Below are experts of layer 12 (counted from 0) of a mixture-of-experts language model. Rows are named router (the router's row for the expert), up (a neuron's input weights, with its number), down (a neuron's output weights, with its number) and show model dimensions 0-127. Each number is 500 + 50 x the weight over its row's rms, rounded and kept within 0 to 999. Numbers have three digits each.
After each expert's rows: "comes after" lists some tokens at least twice as common just before its tokens as in all text; "comes before" lists some tokens at least twice as common just after its tokens as in all text. This comes from a sample of Wikipedia text that the model never trained on. Tokens count by the router's weight.

# expert 20
router:418531457476500588498464428564448457518486456620500427458421405535467448468482443570542519442543518550491534563515586504489474472482446460608544499479495470492481456480574482510461486421533502497509523517574507492563515454461518463495523577441458484460589491471337517557505548466568548413491516414552460455407572621515441493594535453410552469472459494465539457543501554495475490533476
up0:490385447559560480495508482361467483486483535550495506536493476529506489506552514422557466514422534486536465519561606468505458596410514507565498508474416521593552551497478483544453475541531514562499485499481556550523504511497589446597589474600498562391525465494519480480469501531495505516542572414582425508547680533526488496491481521463450462491582520452423424514535469482562437538476
down0:497485502579532521508567451476450427407548456475536576602463538568441616454475481483439505464544413501531544489541536527504565436465486446477443491509449443558500470493468563435539500455513394535485540479465556458457609470496479458520488428575517408554400497503509495481488463507489576475553498505487533487561490482484434468595463518395545385544473472457546477510391491475459476544352
comes after: "=", "\n\n", "De", " Bet", "La", " Register"
comes before: "=", "See", "History", " History", " See", " information"

# expert 52
router:581548446455613530513525463499489443484492496484449564444485474540494523577507484554482505398455471431517484493464511515529604584494524553463558445493590468481502520486474508473502437483390497540585516508542496517557428437386548428483575405499550423594474477503656538505512502465470487517461588574490392503574469500480547561525516484580513497569547443409570493527479432487460533526501
up0:479437524474495542459478557497414415572506502425603569553486466443447533437576445445414513466474544521530607435613474458517430521403512506527521481485523537511536536476541450449531457475588476573518454545517477561443467496418568563445544553561416508493463508461513456550511589461548534421488582514413505481489514514483510555476470567505347544414490453504532458497450513423564513493518
down0:534505522447456511541444450432452526455536482457492604492506586466525467587511521520470612528501602522507565512447450514524514506574522498556547373495507387481502434572529535523427504475480512481587458469536526565476501407486535465468619516482431554499545490485491503466473446447512495482415514467445503388575514392480564506559460428451443564539565554577453560568495458539594539522476
comes after: "\n", " |", ";", " the", ")", ":"
comes before: "-", "D", "W", ".", "L", "BA"

# expert 12
router:391406409486517570561520482465469510506478472469508497541493537588585556452522483517384564363544471459495570447484562444547519457405439509528478393486547527371483538351490506506525496457531492538433494524503486520498485573545489417507486493460468546431363511472596443476469430551462440531548483502463481530444517447538554471450492542474482497512464505502474489510547576454465515496435
up0:474490508486441570516530472468553507546444544460502563524494370467452502417427545434538477449554538484515510519481502502414503469443504558521487443557476449516515490570406564475601570516538513619467538598520463538516566541456475553498476476520570471433523547387485581516513496496490541569523518596429495484460494497528557473495555510606483415533520464503409430502598556359560496552496
down0:523427411479455567453504401517501443539502438552578466501407421513382483525471413501446547458521525522526429498509455579436520372464519570537363522517552506436481625548477519476504531555520495479518473525489500473384458512488554435477552489530566451586474516459541462395452529506430491469455558483433542542556509492532541467477519563444516508513487464433611544514478535541507549445505
comes after: ".", "–", " |", " +", " −", ":"
comes before: " |", "%", ";", ")", " (", " km"

# expert 3
router:466492514574512545629566402437489497517477579471571519583515532442498547442437466632545506356469531447498530542464485483475516538489441523503508459504544531439514496529523520523550420478465441515482469514467511526513445525583529493490588491505576436546437474552554445414496483422516542541580495486500473601423552382423537561455470514508536596477487487564515512511458627546468465487537
up0:468523505540465549467536575565577527514585441564515472543438471457471521467500517496488480501506491523505676516519458535461448555521525524438575515505493486469489548524467553532556497566583378503574580522471556468416483466557464542553493562592497538598597585474508483468498481391528460512495489503465571520503509509520548467534486533603469435603615533461563550482430510482390453473498
down0:538464578517471498509456517417538453438486576463518493502433501568589532501454496589464496559435487489527424448445480430437430441497523526569440527560454541507462448544561599569443591476528535436523516503506630467443475493511592493413519467497442496523503536479493429524430507511545562530533427423457539514498491502474502459579491514641464488578541467460397455538439475455470384457529
comes after: " |", ",", ":", " $", " (", "."
comes before: ".", "–", "0", ",", " km", " m"

# expert 121
router:483445405597505474547458526451446490562523522470550534530504563464455547497433538609489587475525498407550603439442560445513474443477454511445444510478534522410441542476491493506475493459469476464457441555534433469542513482528562508509452460547557491532390553512605492475475485493505568602561612452475491580412536361437570432452444493458520543487418511538537466523470534501504518520435
up0:506454463444472546532566544516466489503434412413567536445499568552487505513532436428551496487466459590500550471492511566550495516557437549583523525367512495447519485518508645458579546527480442556501511522554463492506485562491554477471469373536452456464479541488425550477647539428505457545506484540562520514550495349545422422556542519510517487485471464440477434477534483490413515496505
down0:441467519476539522542557553500488508526614510482555432423463486490565490550514534439415477470531478598485455506559559470570537525504536416471472500489457476558457571444593558483542593550444506476435479507577557483571426477452441500498490451490540488430536518642552497560507583511564481507462504636492527444563466488534502557434492449518508495420503516506427472632475422476466448525592
comes after: "–", ".", "N", ",", "0", "5"
comes before: "°", ".", " |", ",", " in", " ("

# expert 74
router:510517531462568529534432518478463558534501519529443604497529499592499590490436537584537499421521470430473462510493522541524541516542433529426454459510515437405484527523493404554522442469515563539519537544502578509401424516622528454537497446496475466508446383490613522389513424528533483487556493474499517579464495460498538480371376500533472508523520455514441547562429587531529478532465
up0:457546508533525593565461530466518530467496522459561471384553513560427545598534506484485464594445583441613581551477600479463426519471532464440471506525393594501446511610470490533513471514430493539461404541472448470463538541477566529513443489437492456477476501477430457472476513484574508515499525595493446511448566491442500528414505549405475455436427495518478479530454533432469492566398
down0:405446506547442455440538475526525453587546464555522479489461492488482506416543514513548452651492483488449510523501523503487558495481498408421444534488438469466478450553546518481484502575480536583587503557492400536446465369585459473510514518459431477500514487398613519528507509480489538428474438427450486490606506609582556430513482452479522509562547563454481430583513562558482494509547
comes after: "|", " (", " |", "19", "\n", "-"
comes before: " |", ")", ".", ":", "–", ","

# expert 13
router:475557440498470408461476563523527555428512473455506450499473524515429624450571534514392488643531491508542534536531448499496516458590553444471480429513540478457340492602536453429553516517411465522479541490474533489454553525488481534445501505422455513517485526452522492472454566538447517634479539460551528469437463469562525430492598500577472521517396472481545562524527415502533477488512
up0:459512553518459529525541547590496525469500512494461577497454523410531527488524475600447584518528499544563524461586513477477447594473522478485581475555433587486479399411524543541584481426473513513426406491509425473607490490517471554395514505458473482544458425569537582564444560512526478484517472537484523431466472449606504546634541569483475510564527498549435470452467521534464557584532
down0:554460452504498542442523573520465524467415440538465531462511436522505605589495414487518423434429605546464408469466448396434521415505489560483410464397468523510438569536531496476551494450460496477487410473528407557421582401560516477524503415526525530469422537551452497512517433531502480488538578483497474541503516495511439430570499495489528457449439493530532480570454555593548518519426
comes after: "|", " un", " a", " to", " inc", " an"
comes before: "-", "omp", "umb", "ent", "orp", "ti"

# expert 40
router:471506431588507558648502468463503518560446577563522627569465541473567522483397442553554419403467460431479534538505447475446477563515404548516547444492541474482497483566490414531448441472501528534509408537455554488430394520537508473452528506519471460573502471576539520450497468482539511510599456510523482585447560461501551508515456510474497556439496460575480526534421618505475540537508
up0:470480493553567500512524458502441409559451510534525533509517499551465461482484548564520535455436499511490501400539528568541489440506494563514525484491553528517550345546542524458413543471498565499470507539546508474463417511451488567614581462407448456465475548437542570456501443517452476466405561450510412356508584457532515384513509448438467468515442415462498551438491514545435494483411
down0:433598456522507497502491487537445495520570495531526426389497448488536444557447521478478485454479614478462503443591495534529446486487529567521519409489474450533533419407447463490463482411475563403500495598487558439499470479504453450529538471495474566413619409473471533402517455521539509496340580421473535540513568435557556533528561504481500457494463496510447409456545475531514498495520
comes after: " |", ":", " on", " (", "|", ","
comes before: "0", ",", ".", "8", "°", "7"

# expert 87
router:468447428452510482502494487498509487612541561574428527486464547585443489448497430614524494498541474628482484435542492618511525453545478508582541503484532533368448474469502364471373472491541495503461580496542432513470410506531528443603428506500526568412490508494434527483526526524558506457557575528466513510428514481452529500465517478444565508487470568461451578498519533595515483500463
up0:453547437473501487485551500580539493534441526522546519527487504520468545479490493541500480485428582537558526494623445480481482445528549468522467489489397564425512463411537458458592613456515525560421479456409402506533493450406519471507451552541383444560520574377423453517405558474506489472493449499489482561500454551550544539529539511547478594614464560493453459469537522551542443508546
down0:593529400471499473412486560538561443508509545483445398525452447478565465506512541548540472472489520480549435468528541476488440470532506533549545498531586424480552499512501442473500469429482586537506615615486481422581456457440582601485468557441522560581583498491472481565538514581581499486473473510561490467520462383544519461504481522606499479532470531465560350528510534461487466513526
comes after: "=", " =", "See", "s", " career", " life"
comes before: "=", " =", " career", "ion", " life", " also"

# expert 93
router:530519464605389582557516467442453452504416549423398588475510556546491544495440506503445533406501437550563575517495520456512445498473488526526408485547502526501495497547461515508558389451500415512528491507444561533465516488587564510431539468493567466469511502455443427464474436435440412605521454416514596489440539424507478425535451549564549454482509517497488546528533517451452548576559
up0:552507555512397578503541523468460604490510530509542422505554501492505506482561446556580448467500588487488479573563666516489504584432483508463451414524445478518556479479601382493506436565615480525462491467484469493422568524530454529448435535414480580487508476516417483532500568527440459489528488565440497518488515478477460515488530529496528518455552582528433496416637526453465543506490
down0:426467469506562513598450438455502498578513471503536534509583480565513575529525450476523559487569542463423489470535554502475532404500489589500573487445540460590393550532424487394496427506613437521428513544476554479460516529537534506578445581585525492533491446516472515486415497444461416445468522460383586526502471512507524470445563580511458499460539511587457479479601436523475473472540
comes after: " |", ".", "8", "5", "2", "9"
comes before: " |", " (", " .", "%", " mi", " 0"

# expert 11
router:469564456462575492515439457516450549416545484477530479470521522507480549451518532461538485545461562545579569518545434499471441610613494464537476427552442510518406430526599573540551534501585462475442435516515572425418481518484475604440496514404526540520522536464451559474512497561491603588577492413466476517398436498478524470472479446477427528562549551560455513465512506533458553579513
up0:484487455494495490477517403423496526438430571495501609434446518497582493409521473546524568485420450469398551533457414496513476436430387514495621546477457540563551523454465494479480437536533495404489492460500533437557619421436485511475461574485543498506461521453375453515528461487451449540476522406532484506486464483448487582586460559488452421545499520537423466482496568464501472538477
down0:604507505557461534412439522436436456585368557502541513516478508446480451575489389487501585547532499496480539429508514503465545488478566583496461444480491546522465447492466527438406512466550498539539480506527563432521476518536581466556482532476569488366477475457505503481477510567423429493472411408560445528463469577430527565555507469568566559533505429462588501529493548449403523554489
comes after: " the", " fr", " a", " and", " an", " of"
comes before: "ent", "ence", "e", "em", "ol", "ert"

# expert 22
router:527467462452500520477467486620496481523467504608476501572578505524444525518485508557580554461559513484544614540535490569451524473501473542512472564479570551447504487360492538501445488496457540470589533510525469525510490585503520472574456484450469615529555532544485539547444610463487472435495396529553398454507513469553491499568426561507483499522430602517553487554591417617491550499487
up0:491550449402419378476476564541542566519492500457488517533405491545541459470566471570429545390490603433500528528552525552549492550550496465481434504503479546603522423448484533476450417530497489463547512486471460549564462550544410496418535520428503381492517457587488602429524568475546481396541567582494487510454413539472508537547464480509451520504520586453512547496554483491509550485482
down0:551528453461446454493405541592518543434405472502510471492489494487464502443480579476565528424560596575445521542508562521447483449587547520580517590576492507549612530518465496480551440456545445413453482574522486523497462623430524511514518466483409414530462504502531542526588470530509534505516471503560553571590502552509587551493556422479493565517530542577462483445543467581421546499520
comes after: "-", " Time", "W", " •", " ·", "E"
comes before: ":", "\n", " by", " /", "s", " |"

# expert 63
router:452420490471501521574435507534490428548503478513484533485600515625474584494427535667471474456487534464416598588463582542502449510453446475555551529420537496533539533483502474544504466528527445516517577518515479518487475446559499494544505526462463574513497444472555521450487525558513470551592519535531452561413521451471495508434434471531494624388526493560445417520384549473454507534530
up0:423445543587477436534484539502516411475481476496505449484551382484530533544430541461427534525531503568495536539501523507468488514459498470511539474447546512485451481536542508450465433536467512478479471483480619504364590486402471534524340479385430605576462493549472467527523513469413514468575567423565485500555428468502618462495443465476479573490498467530502525415444473507489462533549
down0:486528481552513451528480528531479487497419426481526515526449490532547428469552521550452451589563540577397464465422496572447520525515379596473585502565492453556450504519492542489531451527483559503491516546556424615582489457447510427522590520503447468498536494559554488559475474428449554441529469431505460590551442562504525474549486517540535472429520499479569503619561453368448443532537
comes after: " (", "19", "–", "aged", "18", "("
comes before: ")", "–", " |", " ft", " lb", "]"

# expert 94
router:541485481594588558463516501569493467466564503611444445458584500546474436509446478556473425391474544438451531439454526540542505479476472499489569518472552540493552492412494462444510502516444509544595509434473464466497443559412464582423593397541595543485458479514522521530468567480476425385440544506495501508519510431523455512492661495515524558505553433471560482456464477506558443492525
up0:534496560577494435519515505451450502509504428458509490528465448427535441532528537442538620510455564557520487445431454395535506469508548401469562447483514565524528525458489444529586430476563610491496512505607518529417553592561470535466504388578473456525545422524533449545492428519516396521428457570547468479517531476487528515475634461524498421488518520528530510474469483512418396536479
down0:349499473441506499490474516595505570496435484563569531483490519540485511529477483558505564477399460601423476460498519533522526523535555559444449392503531592517479533497508491436524506505574566438473398528515522556471528609486486542561580528455529530457549410515500506595537493443417477522457523566536504504452488481559504464504462487569629490495494490613543456471553521633528498546549
comes after: "\n", ")", " information", ";", " classification", " details"
comes before: "-", " Born", " Coordinates", " Country", " Location", " •"